Experts of a small language model: 364M tokens.
Below are experts of layer 3 (counted from 0) of a mixture-of-experts language model. Rows are named router (the router's row for the expert), up (a neuron's input weights, with its number) and show model dimensions 168-223. Each number is 128 + 32 x the weight over its row's rms, rounded and kept within 0 to 255. Numbers have three digits each.
After each expert's rows: "gets" lists some tokens that make up at least twice as much of what it gets as of all text; "mostly gets" lists some tokens that are sent to it at least half of the time. This comes from a sample of Wikipedia text that the model never trained on. Tokens count by the router's weight.

# expert 25
router:144158178127160136084081154123091106150120122093065180117181116110113122175152169209174122112107114109141204117148138123134040126111187081140166083127140165114092114112
up0:128110124089105165097157141134129122079099111111067108131106154150091168164099167103106112149147112079130199074132145140104146120138126123149106143099171134113128200108
up1:094146111057122122105161207100159135159105124120116044141153131145125170108148129120200112095016126115078126115097137143102117104124144131153110119151064145108117138138
up2:193134116148179067155075136176092150165094128083146096080148122093123146126136131099105101117161119051184121155144164128116150152120146160165142120143060173183185133140
up3:111159138099188153097143161138141129139097112136087094140117128126143090165113168157111124135151132070091208160136114112145108092075165136109126114165066082166151168096
up4:131169147068071096090112145112112111137138116142086170097119138171131051121123179184126111123185111115123087132109158128122123118105095096180141106115155129143085156115
gets: " 3", " 6", " 4", " 2", " 7", " 5"
mostly gets: " 50", " 34", " 35", " 37", " 46", " 17"

# expert 118
router:143149129121144133107049168135063116100106181097083131077121113133129154129158108103190139160133082075188123105149169134128129113116163134136140154136124150135138154148
up0:104075136154135095121122156152169151089120158097172150138179150100159086196077086097158125145062131093158110174098158115122123157116081085096149124130148171110158163133
up1:149105127133126101123099161135109151096146130102044099103148082137192149131135111093146126114077135087132147137144086191108121087105184119160173104105149151109093169093
up2:103111143113159086187112112153087077127137128137150100161133096091072170084127117105096126118126092093202087130151191135096142083166109099136132096139148115134172098121
up3:208131087154082122169164157139149121069122084116112099083103132110152119196130175088134077122114110156132130092179138151094114154132094138113133056149120052140134158123
up4:073115152165089111124148177139116164086089112099188084131147118109100100062120095118134090150147107062153177157154167121068120109156152140110103127127113128161093215118
gets: "\n", "-", " |", "==", ":", " an"
mostly gets: " Succeeded", " Website", " Insecta", " Died", " NRHP", " Occupation"

# expert 78
router:166166177114142133117084199108134135140113170120104137115165137062177126101124150155147130116161100125131143162097116083102102109096212116086150109108160139116075109120
up0:121122144128127132150189085169098053157127131161102178188143155120070147149113082128135095157166135107137164161104137066150120161119159127138153037146089133152128110111
up1:178187142160146158081147198137091132202179148104157130062141128131146076094083109136131136118100089076094128000167180093125111076136161141091103117135113213136115117095
up2:131160178113160192121121159129093126117113142117125152137133135182162154163093152140070112155102158079095070167084122170129144184126137172135134099133130093083070079122
up3:063106139090077113148098095095146147079179115094137138132092100104109097141130129203068122139150164138185146168137122149174167131115129095073093130114085189158124065141
up4:145139121143085098102163077093104081133052104169117057112139119085089132101112187164108102095120143135117158166142135131102089148124144130177140116160124165185154078105
gets: "2", "1", "5", "3", "0", "%"
mostly gets: "000", "%", " km", " million", " kg", " cm"

# expert 16
router:167149123098139106069124212089097130098157140121106117113161137105128120160086145106162116104131089058138144110118136074074094152097163084142098156108139149121038157152
up0:148106139108149116110119099127055213090163138152193142212149189118103101107179108127143140110213172093159174065174086119055121152125093145140151190040110187117093130140
up1:212109088115140119100129177093113169137130109130169082157136071087096092171081101097151170116072140088129091124173077168109093187098118046110110152117100148174088080096
up2:184105138089062098083153169186145158103120136137101114180119149145142121161095184112186126143138103145167093146139133092123104108078102065169103101096147144149097160094
up3:152065147143118084142150194159083110115099133106114085167113150145143075159062186109121139108160145099113142134157105099149152111124151156165146102114090123139127168116
up4:131158109142182147131095082085088129138124071128142069118106084142107075183106098102103115127117085082130083142137131106138137116158091150151075082131150133152123109148
gets: ",", ")", " 2010", " 2006", " 2011", " 2019"
mostly gets: " 2006", " 2012", " 2009", " 2020", " 2023", " 2018"

# expert 72
router:163164150115168120131152116063104171133130128125108153149148082111138092106089135119147178144172148122114145151160132142126131147087150119120087097082191112060061118122
up0:132107161180216164070089143088106112099106134145132107140128107110107104133176115090123079120129161125131100165134165113113125114071158116085075096071160162121104143154
up1:107178154110157078120107149112177079153105082126147136147098064127158135119105183148097111148100180139156160186151147158171131080147097166138107103120143100075142121128
up2:128149196142166162126121089112124130137134094136135200193073147142080136162161137117116046109124090124154143110103115141171147135111143144132094106110173087164066158104
up3:149195107148189139171156173117145123100094145135180068102128166089112101149096091106136136111167140097122185092138119099139170138122118122120072125105143176125116180170
up4:100117116118121134102109161069104062143157099136121147073178102141127091140147100140122125078109117113103087188158179156089151175113111101149094102113144075081051106074
gets: " of", " in", " for", " the", " from", " on"
mostly gets: " of", " representing", " de", " Your", " von", " during"

# expert 6
router:137055140145141130116105102165119095141136136097102167122191115101151127167156131113117162125100161131179158131127196159136020099123196145152167111175107149102101149129
up0:110121189147134153092092007120145110177139105155101132108166123114079086148114088139156134159175125151087164145118143126158142120069149092207122119152152132078114144116
up1:093112166205178170141110158169147114146168153094102075130084127143062097126171152135093144192138164100125155145109099072150110133100156175109088057148121148145108054128
up2:150142137077156097124194094213134134099118093130134167127201094102121191178088100154168156149107240144071082149094127128140119064120132099133144096143152139149210139173
up3:135094122133131110157132030155127108149151091072108115110183105099139134151091133132149090186094191143185118128116113154159112133130173116116123078109136090176186217151
up4:103097097160132108142122126168121138122149156118106093157126146135124104135149127124115086098131166122134139131127150136073129099122129109161104071180204150179105071142
gets: "-", "–", "/", "°", "′", " \""
mostly gets: "–", "/", "°", " sp", " sub", "′"

# expert 113
router:127116154134155104082113130094114117174116134110095100163128123101115108091138162149158162151201116120206162137134194137162000134106188107121182119156157112124081148113
up0:148117132115164159120090129144124114170116221105049133110136093160145165103158111104120121149071093105123104193127186138161101077180127097136144149138166092141122158088
up1:156125154168153062134205142126118131073106192108101074181143158089153092125132108137173173185141102122142089071135090172171112113131106170169145119088106119216123101137
up2:162119101177130145139090111116152153150102104130090099169067165138173133168126145136158095129087156168109082091143140114148167200108144106097143142096177114112124118081
up3:114129117123132215108065085101116141130136042167108171113121127115183181128120212148140142125129154128107119158101093094094124188116173113117116147077209104180148121083
up4:140054198066126122135112100073129119196094112119132119193123146094200111094047151132137133199118079106185173111117104131113106149117157133112099154159142090194123098049
gets: " F", " U", " S", " E", " Al", " H"
mostly gets: " O", " U", " Al", " El", " Ar", " F"

# expert 9
router:146178170144117180092114180058074135185091111130116162141155107080118130144143144121206102127140106098173154157088126107133052142102118053157127118113174132093168075089
up0:180090138129129139091116126128101151153129125146102128135101066123147130097173174162107145194094149132134167113094104151141132087110177150165097141169104117131107183128
up1:148075149163169092115125136162192112205154099088086146151125110102198057178156132118140157080158136151082153157141103136135089135128140116098109092072165078105160079138
up2:120195159190098125142166148137144136181129102099095144146156080143082203119116112116141139156169144140066105084122114141167126191099165142112108051152125138138167141127
up3:097150110149128122075102103093069123173116138112204131079146105148131129182115109144123190140090166088174157106188176150131100123140155090137157150166132118140102114100
up4:130090196111115114103176162119103125159162155132089081133176170129147146104114111112148182088147144140178090082179135108109139154122084096104142104161126149134130104135
gets: " |", ",", ":", " (", " was", " –"
mostly gets: "\":", "!", "ー", "\";", " –", "د"

# expert 100
router:149110153106163144136051145109103131132066084078110119171105125107139097154144127157108097157118107108133172158176118153121084121099146116164145108186150130121101092093
up0:128077174109076155075166148123150115125137085116114133114034182163131086115171073154111104074147193124142146127139149125184138123132089073154128117136101121138130153120
up1:133169159101105176089142108124115165086125073171155083111090129157128074069135147147193145081112167136129056127168149115129142151144119156139116164138138158151140049197
up2:174164129184112135150104134097155113191129095119183124175157158153172139063173096072104147105192116130120132104110093111078154105072154087176111126142172133093150086096
up3:127164103109061158179146120119130114137078107118123130144184105172154100115117070150139092115136115141149117155152086116130137129095119128121138134171129107118168150185
up4:142101119182074123125135175109094175098085128112155088140153149148080192076176143132079164137112079119088187075067141163141121107164136160130110141133134111067103066129
gets: " that", " which", " he", "==", " also", " it"
mostly gets: " which", " who", " also", " that", " they", " it"

# expert 37
router:127159186142140160078061190145109066148074160127136140114142143139105174070095145158161168129134108079189136108156170097138077160144112130151155135129147116156138131112
up0:128128127020111162095127119083144137155177168139168126126111160153087112083172140164100196034093124142170142150131092112151101122101190133188112130148124177163080058131
up1:130202100078073161085087145165100111165149151158110045124177141104146172120066143132124115131137156136157133127114121152087105140119146099134137112116142143102093100100
up2:099159074145157147080120117141114173173083190112091105091154106102095136145120150105104072182146082085173097167133122084105131093136127100094103116080106085192137063121
up3:151105127102117142185129143096122159158139148171150157085116116109096111104126085142090127157105180137133176145134133107137125177097134106128139126174148125149185089108
up4:086155115137143149144089155184093135154146120135127106124174156133163128134115139134174109133082153102111121168180136127083131128094144138158120144084139090107193142110
gets: "\n", " |", "-", ";", " •", " Best"
mostly gets: " •", " Official", " Home", " Present", " Former", " Best"

# expert 88
router:141108147093167123088092146114132139111071131116080140121103106089138120162084127222192161144155132085145160171141103124123100139091192142164127094135128115133087158123
up0:151132116111121125134137097138135166120135070108120158084204136140132135114053100179116139116165162123090101109125095144176092086094123074206112128058148123178031201079
up1:105150095087078138070136117160115108104114157142072135115123131054149120167099158155125155135103189072130195136173151131128108119119084133145121131101105157106107092103
up2:167149123112064176127108152066095107197112148124096115178088122084170123124125130164083099139151130130078118131141134100101071115172130184102128139131092139131059144129
up3:151104121146061092154116160156162059162051106138106131189155100091152174101089121147142068125176153188108131167162093152197160115076103182097147124144135120146163121109
up4:163146093141099204150140168193121121102106191143121111134106165125109163103140119135078153168138147123122116118092157118120145163137160153067145129120143079121154050086
gets: " ", " |", " 0", " 4", " 2", " 1"
mostly gets: "\n    ", " x", " NP", " Jr", "ński", " Nominated"

# expert 53
router:171148161155159116101139140098118123159139106083072150180134126120105093155169131156106113137146077130149173130126168113198089129124168060148121139108150161124060107156
up0:186151160071155130169145149093125099084135135174152130084149150110188092073131140137091169108155117124075144159099108120145159147136145077159097110168126151100054077112
up1:122112118127110125069141114073117097167118119079107180158104101131137143167191164055167139129139125088112153031087126121088120134105131125080115169103118161138122176111
up2:102105151153073078053139144117124147156127139165113158133109124129137086123138166118135107138138148104107167167102138198133124163116159097162137181156035086221134067090
up3:150117173142125053098183111127156129136122085098070152120127162153043090160155111145112111170157141118166110080142126197162126128114122095115158166106162152143182099143
up4:151152108151093125067147127166152092129116077114083063180179134102101104192095157165108147087137142086087175104118113075173128156107142057129107131126154172132102173084
gets: ",", ".", "–", "6", " years", " January"
mostly gets: " years", "year", " January", " June", " February", " months"

# expert 3
router:160136162150172150123104169125126125134089104114086170142115084122072105181134197147144086169139168126154136169129132125142129181102150106171149143127171148110149125116
up0:113120114116118126154107185069088104117050141124128106108116134060110084167135114136146113140138155152182155116054166144158104187096105110076162105118143146138165088139
up1:101151157109152090138130191172113123176095200199151087139125071131180112095162120097171153169108066138162133174220130102169099137109141089088160118092174100104132100122
up2:132163165121157157105102140149161173142097124140198101075124075191154109088119139146140147166140163131130084113135120061101140127183198072113077133119141126136178111078
up3:092105123092145120114172139172131170162121125141097139151138083118113099146139137141175164129119102174151082123137109131075104144130112116146115155140075060092160103133
up4:128089090105124131147138122109109192136120159116132047092153122114150122152142157121163207205158085088079099183190121138100151127120096162171115059165172175078094102125
gets: "s", "ers", "es", "ies", "ors", "ings"
mostly gets: " members", "ities", " days", "ics", " Women", " people"

# expert 111
router:204158182115188091145117174125149148148068174075121129103108140108112141104130132140153176120111148061144180157140141170093068136111229132120193133172147141111109149132
up0:155111128116159099172119163120098148163069134126092155157131169146085113099109095097074212140053141118113181125179152040104136115134106121133132149184084112078181149116
up1:106124071048098032110090074157121158158078196182124094100193136198166130103158112107175106126094143096125198120126157133183113086138150133111144087149099177137085153088
up2:136098191122139140166150110156144172153149117133107140137099129142142101077139113091101121082104136064092153082177118152115086078128110098151136121118112107165105127158
up3:119137182168119135157125161152134137188068123129138100186163162168150152158132123103091080162127141088174046160153124150085124108121170118101150109154168120154155200107
up4:095144112134115088146086097109110094135085165113084143146147115097121101196147147129139148088173140155122103118076116108108143143072183081142128104082069118169192057228
gets: " he", " her", " I", " He", " his", "p"
mostly gets: " o", " My", " we", "He", " pro", " she"

# expert 96
router:120167133146138156121092161083061084095103144090075166108134102102118142149114113175125157134187082120176150164156116117141084140114130131159136117125124217093092125111
up0:189098124204132123151111131069128120146153170102115152176131141178147101042136100135110143120156117120146111084099153171157076123146184152149163129150156185128110158080
up1:118129169157096131132120141120145153105078155140128132114071077101120132171105143157186063085150143180120119143143126127129119181089085136179194183097168086104094123171
up2:107112122094129092122134094149118084132112127157074129162055095139112091163156128104045087126131099095096110184131096115146131111137174193133109110141210177142091173138
up3:178127103085110080110101198179109098100127095096087128134125176106102156149093098144162127157156157116146076097158129109171147123107122111138172092195094174104103127152
up4:133134141094123114137100140205115096128097142148069110098058146082153178131080165115170120094160149143178147117151127062133087117123125155132199147075118086129124112073
gets: ".", " J", " John", " de", "°", " K"
mostly gets: " Robert", " William", " Michael", " David", " Richard", " John"

# expert 60
router:156125208098182171092085209078113146106093176098051129131112112086137129157121120134161158140131125106132121145169126133133121116087134083146127070098150139102077097110
up0:140140172140121183124134128093096144128101094152114124146104139076112093145085132139065145129110104144120153116156075135151091148137167133105113077170144104159151129129
up1:111125154131116139061120126124132141098140090123138051103204176142121103106123126138203088077170155140117169115131171094072121198184154086128100086079146171082118131111
up2:158123124136177201108104153098141123067086098168140144087129149142114130129154103106114136114077163149122125176166174125127118146137139129130154148126142119118133075187
up3:153131127070184037188131169065123131084178113162130102093094156154139153100127104137192111135125084149117108137149156188109123074106147123124150104134165176148087055115
up4:147116144093175101178110154104116131122108163107182150153132140050056157176106109138095107134149184136201138135136065178216137173103165116171131182114172123069118164100
gets: " to", " for", " of", " that", " on", " with"
mostly gets: " wrote", " gave", " provide", " tells", " create", " give"

# expert 1
router:167118158102121125110062185161115099144115127076093157148111151158148155115167121206175095144110116097212181136183168131157100134107160099125141099116140168107114132110
up0:124141134121160120124162136138097131177134214082135211148186107099173087135108153183166140160118134127142121168102122120126138160143130135151092120131087122104139127145
up1:158151142140140155088101133138114100151099090145094133162156126136117121084152140156188040082091137132156130145093139117105083129091141137090158148121162065153127123041
up2:110150098131120105110132106150155117138137101142122177116102149139131099115176200137096073077107081115094148174137139133146094106139117114174126119114153144118129134086
up3:153074124179128062166156103152153188154120096081147203119107141118155104109105136083117165104131143136163111177114151141163127160105139094127116150161176167135078090128
up4:104134168143101153079181177100158133082147110109174118163093108138083094118170126082096134039164142125175088137173172092110117133138098134118129101138130141196093132146
gets: "-", " not", " more", " have", " most", " also"
mostly gets: " not", " have", " most", " more", " any", " only"

# expert 87
router:147134161127226131123093133134136170165138132092110174161123098139135098131129177148177181117126082102105131115108142120097081150090162116154091100112133161057082148118
up0:081100110122153175104092124133114146182173173134124123151211146164127150146129127126067158180145188123122103155181176163122122113088133146143081092133108137146109216132
up1:041117165204137119110104094080103143142148115137144101150126070116010137114125071073160123128118112109102199086147169118140149211166129130135119180086154094199179173088
up2:034103120061080098069136112108129119148107157094180138145179114067139119129090170120124107135101124084109156149142169080101097103115175109137134094186164113121145145059
up3:130097096171211126183145104105143130143124167122087143164158165113159153181093081114095160159136144119091107107114119204093093158111110127139146130132146114117053143117
up4:102111138165166103156136108159156109128142104173157148097111109086140123118207160115175070141137159112088074140154100106156154140071095120158094075123129123059084160117
gets: " in", " at", " of", " In", " for", "In"
mostly gets: " In", "In", " during", " in", " At", " Par"

# expert 32
router:190149107143150103069119135090060170151119105109094106101098123120127173155142105143160146129119166059154186095126113131169095162106173106154110151137148145173097127166
up0:144144236201144101136133102141149175127096048102125180116160067148064177071074130184124161082099143116113151082111129052059108188103180090131137129110074110112170113158
up1:138149069125191127146106102151079151090152117183106130147094100150129137122158136086127138183199135112155131101151165102129095111110093114143105085146139173146147140150
up2:116116125140174127166111141148115144115149141130050123162127126122160143175131120126112087138121125044130185136183060086137091168099155170148099065089098138142059096163
up3:130101155199130133077140154125120168114109149066131111126124160115120067142165130066138139098129249101135108152099130101112155223160172150080115132161162114152087109138
up4:165141113133122128103145123117123158134118128085114109170151172066143118149084107220153069079082156120156139107141151146126136091065134106089158132127147157089122157151
gets: " May", " August", " October", " January", " September", " March"
mostly gets: " March", " August", " February", " January", " July", " November"

# expert 122
router:122160198117163158086108141084065129138102128112061126146094081101089144135151121135127170104125144140134110159126158105094096111049130111193137097146120176155078157102
up0:153156168110168124130131149096142136115120152102174085093096093045037162127124104139156136195067191096131166108101123177140113137132111115113088182113092090126106143097
up1:152109109126103086144085098165099060117113150113165151109147146122093133113109140104220102151127097185179068087090123028141147132130119118145152160085070180137184138129
up2:191155123116158101083101158129148147130147083125116079109056095159120154118125107191124101099141150063178144132176148135147145127082081100101105141122087165066172123178
up3:091091134142144139122152111115142149157130123094137109059125165173108166130188160143152168076133178157127075117042116173075154074140142115123121076105153158153165137141
up4:186072106134138115104138119128128102167139057145094106156121094139112117125126138149164165113151092122085184162172133072174116161088115172113214088110125147119099155161
gets: ".", "\n", ",", ").", "\".", ".\""
mostly gets: " However", "\".", ".\"", ").", " Although", " While"

# expert 38
router:109166143130133134079126174122099154187105112091078145127125147119067127113174130137167138085132140145152155188114168134158063093077110139161117132146088175167136156119
up0:147163111156187120135120092127056145162140061102141151163077118120168101079084135085149128110131170112121100150091173151139083175133120131182069117226119117106118127106
up1:159044142132101143154093148145104170148055176087152174070059102111083130141111198103121120115119125129142169127092140081113093113119154194125112097134100152146088097144
up2:134118121165055095101147143076102169176115123121112133072157139095154106126158138106228161129154106130125160174124173062098079117102124093135164120150168141142167069104
up3:123187116177118155145111133155139135139103119129160114091146138066133129095130100121144130137106107149117107097115152119147153082124125161092143116129090155203158134107
up4:184143156142110121100133103072132143107175099102141118123170154130078166113148111200100113157115121087157121144115127078145087100127139126072111143169086091101157147138
gets: ".", "-", ").", "\".", ".\"", " "
mostly gets: ").", "\".", ".\"", ".", "'.", ".."

# expert 114
router:112130168086183103116082153122101120142108143103081154136140085096121128187160132184138090166135117140117105188133162132158124203114135107169201123117153152128112165116
up0:194218112094143068151129219047160124111138076140125118153155103112167198168114122168092119178090111160099174115156128152201098186108195156105112136146104080103158122143
up1:068101169133074119144097149099092119131147133159120107134140169112127081062111102060137219101165099122127156075069091141093130050137131118099071100108100111133115104112
up2:131119133113105063156164159116088097102116057094164121115078208138113122100095119116100190137131095114151116128122121130129107100114104138231096128113145167152100200171
up3:126148211130207116119136194099123158102086136133123117131113139134128129145150087129115150191111148176090102162119165199107166148178127142198163123121109134076163106116
up4:119071153139121125126104142189118188094109100148121097114167177119156136123127151117103144136127139096056123188189102122095161108140105186076118098120102185148075163116
gets: "s", " are", "ers", " were", "es", " is"
mostly gets: " are", "ions", "ations", " members", " games", "ments"

# expert 112
router:158179169094130150054128164061122137164130126076096142127179106124119117117112186146149177150125131069175106169131132146116083127101141082095171145084168134121099100059
up0:150159069109095183151169124113125116172117148051174139133079093144168098138111181152139128105090123078072140116168117170113085144104155131084111132116204064151101097132
up1:135131100116135134102148163094165170118100176148099178117164208114125158137091195193080111160159119097134084146154165094131060093130154102078095155172153149121123087092
up2:170152128117166103125111161086157156164167187120113106152164119129153167070116076097123100154068143106111100142128136177122110139106124095184136134132020120174136111118
up3:157135146178082103100112149114124124153215107123098154200136077142093146120103096162099112104155142111087113124168108110058174126066155121074128157072131162104112144165
up4:087146169057131177077197102093108125107196141141097106082147164115129169099161145089149105134112114086115134163135103152111061121201106147128136108067123168112102166151
gets: " |", "-", ":", " the", "|", " -"
mostly gets: " Viscount", "Atl", " :", "aeus", "cc", " "

# expert 41
router:161144174135132154077103178097104133155066216077091118083156061104168134147144126152166175117125058105099160175120168160168093134097171105119158108137207071150139096072
up0:112082148082129106124083119096093099171143090103096091119138126134150110138100182188153147125121116060126147079122162118175134105120179179164115115172171102091118132127
up1:121129180104164133093075139076133118160140112134160147133143166150089155128118136147154158090156103106096116164155096138184108143117144131117094130147155122126087175082
up2:166147127059107163114165140141092187122129110104060133132154167145167152156102119124187133129123142073119116128100174117196080156136168089154127100155170050139133118123
up3:164115159145134051118135135151126125172114098136056154088172161126157150131111156124082163118115153095135128121129117087138136117105133113178126112108166121085162136162
up4:117104155104138170164134106155092121131117158103094114186113156101138185156119120133134112122121136101163104098085158102111103158106146094184112102077188164127145048122
gets: " |", ";", "|", "N", " /", " October"
mostly gets: "ético", "ensis", "aea", "aeus", "inae", " –;"

# expert 123
router:214116142120132145112115164131097123143107171121094121102122124080100160168147122183149142175135135113168136141119168129109084118109175108155104086155151130100151095107
up0:156174153102088096156117140065134151158088154166113143140106090180150185132164168131166202169134103102122098116092116170109092135098161127116115115169143115102167106102
up1:147097113162109168179112160171145082100199102127099181200069147132123116130162041157112135195114121132109135146108115159167100094114088133138099126065183125113150112123
up2:098124129154112117180156114127179159140127089170099159193087134128109164133186137140107103130125105130171121144121115134086105145083159149121098107158091142117138185113
up3:121143113170140129143123159148116086114143124177122129105114128092134060100116118117122195142109093130144154118123139136115145140107104183167151156065195097075124143155
up4:203146158084167195079164205087141067124104165066136113060164159163131116135098133161182165101123102102163120121145112081113130127151118110110103133082123094102150115118
gets: " 1", " ", "1", "2", " 2", "I"
mostly gets: "!", "ا", "ID", "ي", "?", "α"

# expert 84
router:130151160170159138105131202120100105164073139116037117141118076090077143183137138173168106156185075096195138102135164143128050138087206109149162094140159130129134132109
up0:140152140146188145134116131118116142117103142099159111108126156139105137134150080109184033122157145095119112136181126179090136141163170162115179048082148176162082134083
up1:045190191118129106109101137124151125106092196113125094186116100086115144108141116099181102094128102091148113136160070150125165138103142097162140061127120099167090103079
up2:123108104098115166111167141164118095095129132073139098168095141147154125107116150102182139114162152084104136094119143145157131135140116144125146132145121116160152092122
up3:147135110189134163096080095159111123146091123188191154139127103094088110133078115152117120089163101136141135144184166127134119113142191197199181097194161073087097174100
up4:103171102138149111147149144125141085103105136120115116151179148092151116148200206107192134144154122121186125044085099095096110152083121092161137098062134102191159101126
gets: " N", " K", " V", " U", "N", " S"
mostly gets: " N", " U", " n", " Ne", " V", " Sa"

# expert 0
router:159121132139185150081116164109103099125120182103059151109146115158159145138178124132147122128192171074158148177150163146168060137088192110127192105177107118105105137125
up0:164136077161151137128113147115112103103103144150200079137116130149176119139183153077147096143145144145150087100178082067157072159133118050089162137173115176112103114141
up1:141112091160180096123160130168122151104163160156113116162114096138137153144128141098197107149097137154128177089125113121101122081084096049147127098119136158096149101093
up2:128146134073137151081096149093116064104087179142123142086158128152159078096164181111111135108188132105102144141139138162174128103072116103131113108124139097093130067086
up3:139135135133142159145092176129180109078141129130122167119127102150081142151163181138127107071158114047206101156181123153097085146173120071124139092105093120133081110119
up4:171101127113090118159158123098080184094149156113145144183122143137097158154176156135140154093162152114146169114182098151150149157191137097112178091108184141071158058168
gets: " a", " T", " A", " M", " B", " P"
mostly gets: " San", " T", " M", " A", " El", " São"

# expert 51
router:136167172117183149036044194158089128144140126084109131151170133108140149172151137167134164149117107161157147119168182147140061142140121113200112103126134157140067099060
up0:142146163125111159103158129123159166069155095187156147156123091145133153123158037142162104177075124197126141096120126090169139102153117152087176133109183129123105144097
up1:147109143147107147141101115122101164129176171127072116131132121139102044136141184108151183184140112158164165115059159151176103078134118073177099149150121167106088151067
up2:117102112140159084091151149120123124118201100134118120118075160152161174113154177116074104094094125159129152096054136103160096112097124112155096156158126136078110122112
up3:145067096061106173132168118122083130088153083062144103107184086139105145096157106152150116148117109172091176133154073121088070052145100085155123054136083076087121107113
up4:121109155169153156173082150095167161151172129120124161171168109116086129119142122065099105078133104149097146166096170115155120184144124178157141101117143164148136183133
gets: " was", " is", " were", " are", " be", " been"
mostly gets: " are", " been", " was", " used", " being", " became"

# expert 40
router:124180159199123109074099180073107115154138137135085116122143109115143039168108155164140110183150136116183121137149139090114139141127156107160149128108137116112155127154
up0:136113081089094098193114157127093178086196135148109087110147061123134127142087142218100140153093148114115119168096136065113106172105133106150097116092150110132145112187
up1:108093128156143165133096109102079147114127171042114110132126151107162123171096116131130097144084149068175142093165125106143123130143121070105078084191127108170114132082
up2:164108118168192171113120185107110102190149110147139131144156102152053060091100148130121123172079142097188196098147152044126154123129112094149138115110141141106147144114
up3:121117169102119122089127171094079138134101112189147102138138154119162139072142060125103172157108145121071141091223103125119157088081113126209105129114136073160103137087
up4:141096165195108142119197143100155132088117137105136108163139108140128076113146103153098145131090189070138104152089116187138138118145157057120091106051123085128113161170
gets: ",", " United", " of", " New", ":", " South"
mostly gets: " British", " Western", " Northern", " Central", " Eastern", " western"

# expert 31
router:131130155117154122101090080149092090122130142136055194153175086099184137168160128111185157095119108130147156127128174146152106116098184136176160168161139155106122120116
up0:111150159201169118088146113115122104102137197100150180081148066177079048145128084094072090141155084098122156119126124107132129102121092087123137110136142141103151200097
up1:128117162108061154161145107095146146119087096106138068193087137084147080170121121145145172166137124126097083156149112136120097099182128096137190097174153122126112181190
up2:088136118139124123158154105131154163116095133115129148150092111155080124149154126148106125176082061105095159105166097127136097126152120095097062097146154089106127085166
up3:148190120147123179155156095097135141198168086115128127106116095159142103126194098161151140138122142156080156105171138133093121151113128156103097152145052115099142081108
up4:145165199113132151177099098109107124158120155125093136104156134157129145112192116164126111125155113136143159150119110099127111114125137148162101201122071063123101065143
gets: "-", "–", " (", "/", " \"", " ="
mostly gets: "_{", " '", "/", " inter", "–", "_"